config.yaml
n_layer: 10
beta1: 0.9
batch_tokens: [32768, 65536, 131072]
dataset: "wikipedia_en"
Below are experts of layer 7 (counted from 0) of a mixture-of-experts language model. Rows are named router (the router's row for the expert), down (a neuron's output weights, with its number) and show model dimensions 0-255. Each number is 128 + 24 x the weight over its row's rms, rounded and kept within 0 to 255. Numbers have three digits each.
After each expert's rows: a language model's description of what the expert responds to. This comes from a sample of Wikipedia text that the model never trained on.

# expert 41
router:111113154148138114131126134120140149134144191142139130123140147120145132150114166128147104107093153149127116158100135129116116136108131131154096108124116147149163144107091170147123142118114130181148062181101174140152099141113065085129129158129120139144115143119163114119127135106125118111105115150129120122111170153133156145118109151112079167119121120126139161157126149145117145124097128134178150112150132127167125124100128122146170114128091125118155131131166146084096096141133095091107105169174111093128152147132143100132142135148128170152124158120105102137123133116149151125102153101169150106111067126121097133073116095161115103124120107158107120077083133134069080108177096125078136151164068134123148093168110117112113124124139153160116096129140149139142128136141107
down0:133132162103161132156123153158135106144091108123173138145116116159149090164119148176102148103121114110136097123158098127155131121116103168154203109156125106149142112177126079163153135174127105127095055159092149087113146114127122096127180121132125120127135180157108150125119164124150142116140127094131158132131113099133123140130139143114087177149110157143099124114115141117139152100104174109117161128130137134130100131095123137105124111165140122131129117114111124163136123127100113130136087101111119110126174114116117130080160127164119125101179115137130149132107191098159136147103120132104134146137158102150115147107124136175122119118147180142094151123142130122107158120155125095099106102134095129118129157101118149089094142112122173169105131098158122080125138088151161
down1:170131129136156113161132110130103119126133113107136091135164104126088094127147133120097107109140159090170097130101123145160111143130181117107115106148138115136159146091116118133138106094139102107150048148097171119115179130112189109177112132163154121130103143151104141152141114164135127132137118137127135123185108103140125172168159135175123169128131125167106103146131113122148126162145121144091124127085144132149133098123104124159147155100129140092135081191118146100149169108101132150163125129154149141100123080141169130156109145123132159144112141103157138090108112131126130133174114110122098133112158126150149136128122127130122103117138117098105092135117122111159108163099112062126147134130168167147142121141161135118146096087107129109072130129088143155135135111155145
down2:093123153165139110181106128147160109146132159119136127130136085118132118122122100110162122119083111124138151152110140152143132101083111079193144149178145153148111142128069121102121140095108105102157139123116140165160128117097125169117115124105136160157124118179111162095081149079121167104130100163154164166148147129130127102147143092106125112126097118105108111129131150155114150143098081156125137166103133170091123124125119140148123109132076132169128127187154150152089101117144111134125134118127112107105124096125147116148114114104142143134086155139172132080112133130154131111122114099121158172121146103149106114098128115072114141124150138116129116121135153154160107165119148118084104165147087123092152101114135153120121144094117152148111116141132157111097129138186150
down3:135154134111111103141127128153115120116120091104105112130134174127096148121158138118090134157197138130142146121154110096143117093135112119140136143171128128167126138132103097107134166122091098095096052109118132109149123132101155124130139148100129146139155082111153106133141110125143096107162121138176159124104118155174142146124126107154142093114122122117125127121155121176141163131120149149113130132179137138158113147155156124165111092121143105106118108124143085138170146078149082162070153074069089138124098113087132130140126165131144119138128130118137110127095130127119129091122129146092140103141149123115118128152068123117119134109125132154130107107150113189140111097115124117151143086119152125107110147122124139151162099089120073148178191159143123117137108139170119
down4:150214172153134119092104099158160109171134162170092140170127108142089102067131154138128129122135141104115090115101141120131142120111135107095123104127141177137154097110129113132140089098073111143114116139094155125092164104108177148103139176175105115120138111090112179128126167154140094151122097120115080114113167128156117142131110138154110108098121119117155153112169117112145119120150123089156125141116113088124114145133129143117130123153138068165156134093128113169121140129163124124135140158081122126094144123135100117131162119116122167124141142133147102152141070120171164122126113112126109146184112129132105095121132106108119125099134120128162166092144140120094132131166137109141135084107148128102138117091152134159111161116149122141116106100134135113158130124112115
down5:137136129122150145110096152194155162134087080131122114119122115137149129155137107137145081115145102139123138081142133157139116155125148083116119116166102129129110111146174116120141114158114084153137080114151143141119121105134131105107134151107146102128113163143164101114137105142119146119102145129122141094108078086100120133118113092138145149128121166108154110117129112122113162114146118116113111174123095106157153133109109099103124125121112125154203064104140118153140110146147162157122114157107122110106140113154131153096135099129121125123155109098101163100118104150122123112126142123120123137167163094137087101165086144084129167118132153103142094154113109162183168126104093146180152124139158068126145124116108110155151143070092089107168102145127128135099109101161124
down6:100131123095156140120122122151142144128112162138096135120136126134112154132085074154137104144123175123182118147118105159152148129096140108117102162091135147086174113085146057151129148096113118103134180110137127131180075121157108122119103135104122124115130141116115123167101065132123133123140135131151153149151140112160138129154157124098098174113115120123196122153128143136132099115137153134121119136150114131118118104118143097146150121111123156127161159158154092129162134132129092114116121146107120086085119149091140123135150161150140157174115181168121160111134114137172139168123127164137112120157096106121099146123127138159116082085109140185107111146107170116101182131123089118133105096107106132128106127135103146195136163164113138128140119124139115145151119133121142
down7:102090120126185126171178116131174121126152114114118128143152119130157109141135096109089122141103166115113136112077145120128153106133129130145110101082115123170099101138074100129175122169135134061105157138127144141145148091150124120107110154104066121140149107142115167121121083159081085114127110200135116131155131143100120117092128117163106124151134151168140118123114095158149076098136099130122126108136145117136099124108124141146097150142121141156135156128117133147098140086074145175145143168150149112102167131138101132088099117143105114139116106107109115157097132124152147120112149100093116095104148135175124093167132122143132141129142129115113159158114122128115141113136155145124138139173169125132098154130114163128150110142158108092160143126156135176156100147139135
Plural noun endings. Plural and agent suffixes ending nouns, such as -s, -es, -ers, -ings, -ions, and words like people, often before were or are.

# expert 17
router:122122149160144122175138136144172142127179195115153178134161101112127150133103150143098117124135135145113137128109130109120119126129146126136094150112125167130145089171100169115100122155142113162154069151087192092136105075118113108144140115142124123151085105117176082076157124121106099136107124164126130077109157120144178133116156101105129144123154133146126113116131114168126099140141133153138117143146102131221128120138146120125126065120125126137166095095139153113122103105081113132123154105155112122145179109120111107124140140121137110141138158154128128125151103137105152138133121123091107118141144107119156112132134138138099118155153147112110142090122163171120091114115124112142128144132098117115160156174120083111115093078114131155152130117108145098122115141167126
down1:134124139115112116133155160113087150155150109132150129112114130155128110119096073093092116171122134117183106114109160105077135106110114153146108135130164135174093111143097096102107103135116114123110118134130146095140127175111152130102122157125156180114150113157112137104125114140151171094129138149154127148133126096143116139187112143151110065122139154065061135140143160137106147163118130127161109158136175137124144120168122113110179136156122126129109135139129111167121163127156111137127098124158124139110130126126130140146100122159130150151099157111089129109124081156120115141129074121140128140076100131113107136108115117093105116133169149151100095101095130092140093121142151114069121112162119119113132104135139172182165106149118130098152157118153157113142144157128162
down2:143090125115143114129149116146114111118109119093100151150134081089136104087117112138127085135161110121142108129119146112106093105136125135147125184112136103145088151133143101146139118107131125073126049125094125106160138123133115129097101133118109104166128104115139158149159127165096118106133174140139125118087113144148121163125101141115147135129115119088179130124085094172147118152087146087111108165124162142090137105140112108153126101119121071127131192069109140073164115137128118093141160094098140138130118137104122155167110178100151104121093121125103130077131133077150112104107124115104148127128118205145143142132122120165138107130096112164129120150156179118129128140108134128108141119123130128141091130092152143138145163132132140136112142131151120164115162164123126
down3:139149105164117085132148110082134156095167107124146116147125097146160134137081080134119115123133125170109083144153127175125128119165130094120119128112110087108103134143104131114092115180125147098107109113124108126077147147104122134141131135129135154135111115122147155148140138137119086127117138119170126141105124159140117125136115154159121133127088142117135115108110167121144089111160142086116142115065156139126104122109114171118100083122136104117144086097155149138115107102098148112133171137111136086086167136181125149122128113143125118124100097170127102117162108158100144111175161098170143142158127115122125074083151154116107169139082120152126103135139105092107055116112154117118121151158116139127116151138115083094146117157128129081122109163109130107153108121149171
down4:109117117122139119108138127123105091089108105182127142125149137143136131103152120117136146125152163105098114123139115112134123109072098136152119124154146152095153141142138131161115164147097159113142122116148094150130105131122124112135106158111160191129121098118129124125122114087113126127142161135117116160092113110117116158223071102164138117147105100140149112141095139121097190161115121145138111113109112141057110093125116101091115123156131131084129108121122150132134107155131157123067147139134164136133122087095099140129148104108083108128135081140105109176112148087136119104096153084094158109128139109120102130129168131134118134059115170147097142120125135119136118102116122132143150135151116073103153112097121127144086111143150146141111183157129099113121150134162125
down5:085138121101114125130092128089119102091122116116129131140123153108091119144164110124164124118138116159132139110117105110151135151150146173114129112135131120154132124079147091175132124116175146112085179126079117115172106152137136146159148186172148079132130136151120151162093135129130141094144136146134142127158099140187141124131174115117097137137105104125123095164127134093097088155092115074107145098110131112131103123093133098149122142142135150106137135164142125106114125108120145129127086065127137122067108107094178148121153094138122124108090131141107113139120148096120154105133112163128158123138136130101104108061145110140179147101139109078168147147144132116120105109122146151081141123149158149157136103121103151109152104145139093104091151114146158126085123126132116
down6:161112116150141124142149097134125087142140149175139141099138111115101110080144123113093161148133159131123140127080111123153099110120146068121093131090129121125125131129123128150137106128129113137124214112117181089136115129089156120130131089150141133104136133145152126104148116114134148125109134127078117107142169170148147114151160147134100162140146144118153133127149151160116119145122126137148113102120101127123130106126132150173134085148123082084150079149115102111081081107101120095101116082150094135128141100127100134126119139105142117121143135132110142088137203136140127159138159119092140128120104097152125149131164104150157099145108143064130134121148157139127112151120133143109112163130123105114071121138122149186153129170168143125122078187126129139152135158120076
down7:139145128121115112124167117184161118098098142123178168132106115069099145211145134119105117113137153138147123141146120144127118093128140087109085121133151123135101089128100107152137117111103127119168134117091120111104096158125121124125148121133175113133159126152157110114100119135107115105160117089165098139139109123122108091161148138156108134117120131101100094115116095166086151136188139098150169099132118129117159137086082163148107155132133113119111128154098122101106120172119136136118116140163104055106105167126161137167112147116141134147119144125161105130119120128132105138118134136135122129132150142124119124100125157128109208135098145133128126099147075118163206126158081116153139133136156112170154150136134128104124148141109131102104146152120148119157128111085142
down8:112120120115122112115156151123173134121110146129079114107131171126125126118122162105119157148129135136182149196140099108130155155119133125135111141108174142164133097199105146157116133106152167106120156144133122139135108150149173096137124119130092120161127124101125154117134149125132110083105130138087138145132145118100099099157115090144117120126146129127148109071134153139157115106074152133131127140080159167180114129106127166102129088116149139153173139137113186107132111122104109141129144161138135118077151130164134142183142130093138107110111124103167133156109129160140112115132136120106177123102129142146173100148125144110112148155138145105164159168115171123082151132113137137140119139145146060153121137119109134110113121163096147177092101075114133115147100115116114
Table cells, party names. Cells in sports and election tables: numbers, dashes, position codes like MF or DF, and party names like Green or Independent.

# expert 4
router:148142148125122173138145128125136141130139151144130116130121130100113130145128185087129100110101140138108151109117148095139103157114123161116110090134100118135122140131121145151130113170119132200116065110103156120137151099140115100146140097140116134138149124093154135085125154156090149128102137107091109114101130160109146140103116138138137160096100131160116119150126144144109137096117117168170123134158141132205134130162156134124169073141079109072163112089131128136114119123110123146103132157112110091173143177104154120105145140118121110168120148121146105117154063121101144150132137120130155115103123118125119149132087121129078151139146185137108099118084108164096081108098150137111166129116114128120177140116109099058102123102137123116117121176124102158145110129147120
down1:137139128140096166117122089104157072134178152173152138106131141124115134091139123156132077033157150099133157130147150152148095100165128112142117130099086118142135110114129122151116114085115109116133096155102099169141142109100129130124144107144138102114108097158102093100151102127133127158111159135073140106100150149135156121143102135135126130152113104117137100146121119097102099109112130138078114141134126094103114106097162113124122127134115104131114159151119130134079135113109075152120126149155122084146132136138103109128132170137124129154143119073130106140096112129132148149158089073121122097141113093136114107142166147065112148087150067107131100123118107112139170099134136165101131142100137115160126146170145145117126134122087139104106109158101157092125140132148093
down2:135142134162115161136132135181142149116151115091136112090132135147118104118140124140069114077100145152163126160146165088131137094131100133116107137118167141148118184146099164106109138142137133131116177160147144112109141128079110143107102126114141110086150154113120124160144112096136082149137133143117142131133135105143125147132124099114130111076134103116133122101094127124140081127123125103133114110113141111144094160170119150145125146136122156103109154102131169116135126121140116049105093139109124181165148078136100109125129114124113089119099162042128155133117097148136147158168155163151113136126166133129137167096138131118117109103132131140128119103144120104108103167106128141126095167111137079096132141149179125174102145148136128101149098166132141082130102122169099
down3:154123138092107154111128154166091089110150109110115133158134148159163102096111114135132139165098128169118125114158126123126104152126119156143110144085075141112144122153113141103094143101127131131100179105171148146140119084102143109140142120103098159157128165153190115102111103056142149128144110099144077121138124120097094104129164109135127135137096093159108114107078143115139169118106124135129128141121133144101156139131118144095140118142076145135169132104160148173096189122149130163099119158151118158128117100132164092115178131119125128124123088084119129113118127150137142146116111081146134130155123097153114119089101138144111126096137093127132144145134105155131087091103122104185084141131144114163117127119122121149131125164128134142115135125091114135150183088115091
down4:094159135119153103101106104097140127143157117126134148124155103167093149128122170163157147121149140119125108140139137099116079123096105127119159096097116101151147121137152117121062177147151156133145160148177130163134085140063159097100131158122127102154078143139146089130151111114090144143114167128106140120089112104087101145133134081173126085144154147159101142122103110178155146097103126126099092140157117138093140132142150105113135127147149144116081095137102148109144098138111124143153121129165131133148163165087125179133094133147130122102118124164115124132156108099129147140141144157126133120096085123155106155139129133139122101072148137109147124134143142121115136125142085176128104136155151128107106144155167112142116102152138134142146171112164104118084152160117104
down5:199130116132127113127139148135158091124152107140156189073156152166116115127080096140145142108105128127147149200178134120094133139099113151136099105154097129140108097122098102111153121115152145174148117123119083107139114131119140170156139140115084111099155144140142089148146142137123121082127132154162146106132111132136138145128104086091101137088159151112158113142118156117162189100125112120104120126127151126163127154128102150132124162144141129127108110141130100111149140170098121132146147139102176116129149146176145131139125185118136164070124141119168107126129081116111121137109108112143096144159137072139135131122109155150110154147066133094135103125128142159121149125129097137134151129117125162137095163131109149124174128122183123100122116132115139162158115153111103
down6:157146169091135173120127119159107130146103143145123103130149106114113140145124115088111148145093127155154150118123123116155105124116073126093075124138117129104127142142143112097130157137139107107104148120147125129121156150119116105100114145136149146133113130110153122138108137175129181129128141137113167132069106162128102109137135187106169146139127183103176128153118119156140128102136172130147075090161120150155088134091127153165120106128096110153123162195128153124082123167134116109094119098099123106175103150114129123122112091105168132078114098106097089168131069175128136128149153142110131104165112110137165132127100115105135191147145121136146097098123127127123119123116155131137094097132144147093085097153138125107112100085111151111125142127104136149145106109123122
down7:123098158107129084139148148143123122107152166116102171144210082142136102163155160102159110126114120116167127138130082106110134131156134120151149109123113145131129104134088074100097112138087144108130072132104135159087164148173117119128155145163143120164145123128118107097122134148115118134098174130133170135100114173115165137132129145136126136170078134143134059113098158091138153116103111122185142122142121110175145144115138135140162110114079074139109108124117123124108113115089151114103097093129087145124155141104115109098134105149117098136125130112155134110143105119114101135134118154135124123126110108119104143093113119148109128125163149099121127134078146156091158143121133137180073170147131115121112113110144169165121130095169120116138116152102132165122116112121128
down8:112142084151120083149133111147125135102139148129114155145138126128130117161126109102144140139178112124124119117119144195123123130106115147121142156105114153148135112109096081116087117092124119137085235135156130090147106118185095148089119104141120120139146098091136100099166092113153115149133115137098165121105164106134162145100140086102128126137131153116091129092130124118127121182140127106134111136106101156105134083122132127162116162112102118157119126137149124126141112173080148139120140155144124142115100151105146106123110113104127152127120117084119178157116117130133147104103175121100139103095155100089115106185157136145165089167120118129137134123137140121161130149132126057118110152116102126127053111158141122128152109116104136137135106117103138130094147145140106
Time-span words. Time nouns and sentence-opening adverbials in biographies, such as months later, years, season, In, However, plus year-ending digits like 011.

# expert 52
router:103125132123186141153127146144136138129154140129158156118138105142123156181112172117118070104128125147158104099078137134118129105107139117152121132104104134137118122123136147145095092143140148153098065132095149087144130143127101098131128128141136085145117135123119109121139090134128151134088134126116109103110167072115141154107122079103149152119102160117095090119140148144134117132121101157106134165136175132169123114136104127125143135150075125121146152125146145127141072156113141106141141131149147065143178158133113151110123131133111107160137150118133150144136086068113123113104134115111080104107104071133102142094110129170112156131191150156139168091087154157106111150132142125089185129134090144139139124147124104086102103093153122153106139118140130118139126159161104
down0:102139146113134131146098140146136116096138126088119139119147093087164078125127109145128139111142115138148095105134148112134139132092102148142105121157108131092104079123125140097138157154149116123066074116150158096149115132130103124127132115093161107126121122136076106120129112197145111118112106133103125147138118111124117148130136160145106129128153126080093100149110178130122142134095126151108169179123141145133129129127106169119133164125132130112151145152102103163073117147088138078120113131124092104140131096167155127110157129107137101153158114109067121118151109172165179147102158143150100165142101104162133104156165146117152130096116129171130140117127154123148116128140168122153103110135115103112166113114115131121103105142077165091122129108181135050117116108139118
down1:144130152147093107107107101116148105087131109128154125148113107147114099126121073138080081085143148103099122105160130103127112112138147127084140151111161118137146178127062133101134095125121126133148158137128139139131147101162135135093100117122126094145135151204080133141127143152123124127109125117132084160142125113098114107145089172092131123141110140149143131104159164171145133133104108153083145172140099112132147116143145111146141178135108142117118117138120125126145130184147147132174129142109164134122120137131122105135139149167121114124148132109166153148197131105133171123103180128096105151181120161116103150088155118141157121151102127178108106153126149144110119137128066119148096178118130114097101128166147149116111095145112132076129101129098112121111152137123119
down2:127118144125127144163147109117159176199139097178111089129149125074099131128147129110120149137102131135123136105077157112170126122132138140116144140091141119086113103147138099145153159158158168150154206124116109140129120157105132151090140121131124102122110115155159146117144145122147125135124108178106108105159140135101115092151145156114130140111194105116100119126111118163125156122156139098124133112111098130150125110125100119121132115119139165123099100145139136098107132136139094160122085142161114151069121125128150120139123147165103117137163097121108136121141142097147136137159124110147087113150105138123185095084133073095102110133140135105112157143150162114143118115141106143144077120126168102123147174109090110184135163097123142148149177109171110111103112109142109
down3:137144151101137121067128108129166137147110173128125150132089138111147173140147129100143111146142091111078156121119160123091168114151116110153139166079129120121124123131115127117143133133150099106099089106139109091126115119110146119115117152123132130119096116140128096123127099135126122140105132128166147103122103092114149192146133122186120115154113120140115131090130136143118114117169140130105118177112108107114129094141144110067137110122124118161133167142148128160116125149107110104128152160079110150125115124132130141145077093131111141123143136091111164074184155166110088130120134140074066148122089119095126146134110101112106138097137139126113117106128131068118135170142144152133128127158156158146063175154083143131136104110109136158156106141084128131133100174105164
down4:140131122147109137145155139131110140102175091160116121105162153157103147142154148139153147132153135131140156146116102112119127146159124078158131100102116095076149107115170132100131119146158129132182135138136134114120165111151111099128119117132111161127103155169136176159108118133104111120125183088099131156166164124152163133145175167146131132101122140139119164126104099093116120137168118134111133143099114150189142107119105121148139182128096160151123148136107129128137110145111148130094180143176119182113126146144123101160124098101139161139093112163113153161176166100167155141141157132149112156111111119129128146138151096115115087106156132136125141149072108166116141133126171105154140125132102132155135130129113151061148118167168145117134101134154164106116094135121164
down5:147148162142124109159153149074141131174109143094137113087099154128107132111167119110136125173162109118160114122140092109173102147151119137117128111147156115139140137082103129097125160121087148178154079106140147099107139133121152112128132138135124158136137116115166127190115099129135155110107084104126120165104120129078065167103121116142146137104137124151106117132156117158167131154148081161145146159139160124171142146130137088149092096119110120126209070119103111133113108122128115178100128118138138147139144094109150107141147109133135133125111083080107150125176100138150139112162138115118119129127135144131141122147133129123152138130129113156129127136158088084143121108116111133117174093114145144131132154103122106164167073093104141096134142178096121140125118147109130
down6:138151085141100180164140155185076136139123144124137104136136114129149141111110130153093086153123113146115093108139098123096163139135122182130120096124126145181147168151183147131133129110129112092091128118108106089148170163134163103134148130161140121105135111153109154091122116118134161093099124122071163095127138142096099102142149120118145114173115105145105120115128129144159144105116141096160114150109106127125082134125086106126146126114178136130134103093100131141144123103152130135110131137168156141115151128177129109123110095148078147095183119123098103117135130077161127131143149143083082095147121124170145100113092168145097109130116112156143118152106167138135132131162124118137202132103132168100153101136109136121150141136125117162136121155154126113150127155130121
down7:142125166134163138107126111145161162154116182156109133101165139159111137117161153099129148126171109156105124114147137111117077150119127160117161144175140103116140129145147141136139135145067103152131065152160152105131123110165140092110113150104133164123154127111139121101122127154126091143153146098123124153143118142129104103160100125119099114116114143096065102112130110130139099096096139090140089139117121180170156131085100132139155126136145137149097112156172141130181130107126117142137149168129123130173120118120124148115123166131128115083135121106130177101088105118148133103143141082117127134150133141184140116157147157132134116135129102118125127133115132164103164121098103093177123134153143142125079115112161126162121132112092121104196111086151121128077130138178136
Quantity words. Number words and quantifiers before a counted noun, such as two, four, several, many, other, most, plus numerals like 15-day.

# expert 36
router:136133139133154156107125165109136128125145136156134151124119099138114100141125158123136114099136178131179129125107158129147102136103132133140104150097107093169103097145142136121126095152121124175114081142102135115146110134181108109143126121145112084174113091121149115102145139150148132082105134127101156091109148088108163159113115101172123152148119152134102151163160130143129147103130081143157129133165115127119121097125133095112165121127122146099192121114146097105104073147094122160126137145149124110124150123112135138129103138139132134165114139121149113124146125137097098079141114154090115058118115142104104111173118131170059112079132148146107129107120141107139084142149103102119123107161072148104119132139123091087124110102106116115126094095112170098090077115130088
down0:111120133112125127125095185130089106158100113136162110092144071133120140145146122130163127125108136142132125135137089131128132094128145131128139092125124180139119164073137130124132121116113112100109202096154141152130104134131119155119138089116124149113086160114105144129126069134120118143116158051127166134134096126132093120126141114095114164138127118128102113121136109065136116159135095092157178161103132126114122117097165086112119136091104120147112170101133121156177167097121155096123109073172132131096124151076126121097114162116138167124140135112068163092108120096112153078143143107110101126133160113124148118118150133086136163123117105131145134130139158095135135135085100138131131148145168139116106098137131177112119124142121135117123129149150120116075155122118130
down1:140142154114186118097121103124183122103139155116115150144106093124090159119149081114115169122106096155133125157144114155102149153144090095093085093073082130131159123117135142089185079108175097155114103139155111130161160157100123125134135120167134088110139133106094124075091166111145116140100124133138153126120159138101115147124122146115123130123122127112130095098127141089091149123136112085134153144104087174184119093134093138107138140114103150150144123103117114136097142164108139126141097113146200088100191118120104157093113144131156130107102123144139105160127130135144108101138115150123095127148101135123104098133119157146143100166163097142146164112132081137125145146127131123169113114104119145119147111144120163127140124121122141110131108155119110146119126163159134
down2:150142169132086153091145123131118095155119145149156130157092101160115138127124167125167136114116156115175134152087145115123100129114136132176129118129108140124121110107198103108114111129126085148118083133086130157136108129163142153155116138184126132108105126156108167140124096179153150133155095086126139152110180094088135122140104099152163113137098113132100136164177126085115136099151108139135118103151132131144129167109206107108117129132141112119108160140125124104151106127133141135138138106100116131077119162142185125141132094146153152122064164161154123175124102147103165163129132134121136100125127139171125103155141137137121122082123105154156142129098084121173148127144141105123085147127148139134155122138133159096133104135129134122087126101114149140160104133130120
down3:134152136163090151091173105083164135122144151126147147098142122132096109109082147117124121094161154090126139121093156148113135119129143086158149132135093124115126139140144110106167134135123173144092202131147141104119122141105125080086128154120132103110159127147152100089103138135107180141119141168123118153153114102138128105113152104122130130136106118148122149134121086091134132136123139164143168119116124135077122147140125108148154171137131121141110127148139120131158119132080156113100092170156136129104164168079137125107156167088172077142139170129144113140119126147120149119096146078138122158113147115137112108112143136107098104108130119068098095126113097116123126149144166100121102165134099117100151155136140123154097129119116067122151152204113114139116105120157123
down4:144218148106158112112125132130130122145163123119173122095114100163157117111145119111161156175121123131106129116135120097110125147128097113137109114133111093128140146148128146157127145167119092135112154143102129109138140165114152175123147157146134180127118106119171143141128151127067116154119080089116148100135083116135099146111125119143149106130116094129181135123160148135119122089089147163189140106113118158154148076167150160157124124164168128098123111129143127134123168110140128138117110153133152125167108097141106109153108126125132106110108122114168143082163123147123141130151111110140091094138158129144172154098114093144139179141116138141108087111129141148105149090126113099075108118117135089135129140105144132121061134137075143086096118141115149162116135128147124
down5:149099147129115130139150129119163105147131147096140105125128171122120147163109097121137137144106125151137155114105145153162141124142130193115150116118182131134134163132170109132123118150120123108115155105148114150117126142107104077137116147136099171160127108116152109109084161167149101144105120127088098146112128152137145139184070125124167095134129121132194141189137111120156148087106108107131093141150107120081140141134146112124136115128129142133104143159119139101089168159150126106124122106111095105148167096119103157155128151177132156133111165142119132155165141154130111099066156170098126160134132128125139122135132114105187115131116139143136148148115131142123158132120125133102084120128130128106143132103153186126116080180137165061122121152132087084118093132142102
down6:118109151182148126133139122122120150124138155125140137128133115117130129101124151090098085129119099079165127054112120125158087155139117160101112127083098118134132124160136113137111110171092097143152167140117088123137115135131167174153114145144100165141106161117138118135089153102124090134131113153163121134126133123167087092082070155134150133092126106150107153131127172089136098126093125103119120140169139095088120141157145175104126122129123092093139149127115137134128132142146143105151157108133178142099109129122075114180147114148151114139123159125119141148079079140152149122103131147115129139132132134105158104119108115125120122100151110126162081052100106127100130121124120169161111144138109122134115117138126111114091076108127160163156147104150131164122132170140150
down7:120106114154170139149148146123085112075151115093140105149112154117098133123142124098119133152092159106092121168136133171137115125132148116138128100115096116150089157100124093142160192130117133141140113143108069108149116114143122101129132111124113108166139137154112112153136156102169096143145121091105121146160135145092134131120168095134135132124137101114137096129128069081130142100130090117130189142089177121165145147141153136133135079150123114106135149140072161119133141137136130136122153165158091124094151085110106116155139143140124151105138139130116120081134168115145090127120123146123145143144169100079150136146154098154123117099115130086132129039093154154111143149152101132093129111138082121151126137118149116116177125160146142090121104140117134157113116163134117
Military and model codes. Capital letters, digits and hyphens inside aircraft and weapon designations, plus military words like Army, Air Force, Corps, e.g. C-47, T-38.

# expert 26
router:115096146120146123143090157120135122121143126152118161110136100143122113152114149086159101099176169120189120159101149152124095111090126117145121140127115095144132088155125157148130127167119130166142084136113130127165130104164134122151158083163127134195145134081127100117119087141152106100114174111096109078129119122126124124096123083109129180141099119109134124155134130163173128130109115152146135134134098140165118109128158114143142073122127135102168108144132127115104080173118107132114142180136113104111171107112116149168104154105122129101136163116150120135123134116112142099112156152079135081150159091115127136130129144144154099136104142135147124105100171141140047120111118136133152138149101152116123120168101051127124117082132127150114110114130122140134124123151140
down0:126137122121101178074133116090147162161124134132117114151106086134120121141070157148139155154135134094119128131117147124137093158156130123092097068135107108111134104103150104145100125149162164113112066105159147121124129129121091118120138135141127134114149115168112062137096124096130129106099144125116100139113155103102154149155132173174145159112110090108087132103099136106119079119133115099110128106156105121148120089128095122111127148106166085094123136098101112167193139094105125155150128138140138147131131169102138082151108130114123134107165157156113151109119129131115099106124121132174126105105111124139106151144098132142133128106127100098136102123119139178108132174096105160125146173142080112113141086164123123134155133125167143138161125119149116102136099159098174
down1:086127135113115133118108142152150156157145112110145140126094109131128151088091129099106143132122168115150147111101114105105092101114119127144095127128125116122151124146146131139098123112065151138151093129136145139062123130171148128108128139172140101142121137124134103190114113110145131123101137126108191115114116146117109172163077121107127127125150135094064137150148100157124141126149087135154171135103131112139134088108109124122138128112128154135113126125168110154112124120169181150152137118157155130146092087144136140166157163154125106173128123097144107088083089077121105117158129127114135141098114126139099097146143139111086126126180139163064097135090154122121127102141152102137124124156117185131137114125130100114179136077107128126107171101127128131100156136148090
down2:121134132106183120115142100142138135142104099097106128117110178099142152124135128098119146078110158166125143074137106169123136098127104109170123154152091117097161101095193152133159115133126114089084174124151150145144145131145094093138139122141156159157126085125168134117134132152138143151173132155154161104166156134123131141093142133143141135134122118114181149171171096147125142118127118094128185135103112123147104099121137135098103161151113135124106132138127154113104125133117126135099109150117145110117154119132134107127114104136156145124104134142133123120141124160109108148108086169167160151114119142088074128147197145144152141152112154114127107172075145195156151110106142157138131087096081129137135141159140169091117152132121168121133114138139144099122145152130140
down3:100140108146152112103161136096098121155112121146126129102116158117098125080125093113142097121144114141122206178113156144153116103131085156174141158126142163110156127150135136174164117128162131088110152116147099143102132128157144113152143103070104097115127127130100101143129161109148094095096116079132115152095069112121093130141110124109132135125125101068125152161153089147115139146120127124134122070124156119076119088121107086122142113127091137143089129095093112146141167151128128147110180127121139127101120142114132132084111106130106105090178126135106141143159120112088155152141083123116156099133156147142127132149108131124139158119107142150135161145125149103183159132107095107079158128146133113132132148123087132117147125099099129127123125146115168114161152105105129
down4:131141107130174162173140161130164149120149096157085087143141114141131120128148110130132147104158145161151145113145168130152142138150143115109132145160118113127053122094130117139112179127104146119127116147145131126162094120142135155153122117091132122138110118140112123125114166094186121114140138172178088159123127120134143171147153078161124138110072163109117140124151108146133159104153121129133148133128135122076137152124135127101103146080116142169168160126177111130125099157135163144156145132136132133133121141096141136170132075115114125141146148119139112122121088161123166125129132133101108101108140127083119143132142089153127114129132145209162111160101131143122116065137093131129125161120151124131163105103129147130125057087096128126122142135105107112163126174163145
down5:121155093109134116131075114132137100177127125141164119134158119101152098097141119143141143131122099134115174132153143103138088153114151173125166141137141145154125131151151107144150086133143127095104048123117146144127183130142140119160155133167127084139141106145148137112111116125119136146091100124104139151135106110156151150162171131142079136140152151169111147119084180127148138095140097069132128111098127126145120159117156115171128126136130157154144093097121140120092109138147127102148133066162089102120131087081146097145147085146187159141124164125143142148144121132179110118124108132137139120142079141119110103092163120105092153138124115121169082185128151109141134120144101139111149104137112083121133163130106124135141141118170156135142112121120113105141152104115129
down6:125142101142171118131188125142094121140165119113148146114131155120103094152116132122173132127118133131122126116154104130114184147093178163139099158133131139126173105137189126115147095123124128165162119148096106126106107114112094145137142142127113129102135131144138100125115130143084111143139109119140107126122150112172160139171109150124104168146141091118119114118132139095129142118082087120183114112148112088149075126111118148109172118137142085154134089115126124142209144124160149102146105139149119149125081086099126125165122137105154147103151153101144184181107098109121166131134134154124112136127132064099116087129129152124093099113163112150168131114110124143136142130102138155127115127132151138147115129107157153136165101142135078081122119091148149154152133118107167
down7:077129121107131146115136124112098141133117123128139117164119130128147130099137168163091107145133127179141149125124109111147173150120106082118158120070118119129119121135125115115115177188107067113120128151135133141107104169129095146107097112140128127093127088141121106169119093120138144152115112126135140149151154102080109140130149142099113139074155127153137117148128087136133108105120140166167116122150156133176124169146139140115143116124117136134112158069120133135122107180122094156135163112146121133122096110101097100101136131090117122137108126143107161101115142100118147117093114093110136128126111113146127054099136104175082161091140086140106141111092125119132136109125188124114168140081114109141138181180139111106114102157133112131131127111181126091149086130151112
League and title words. Capitalized name words and league or division terms, such as Série in Série A, Premier League, Division One, Group, No., MP.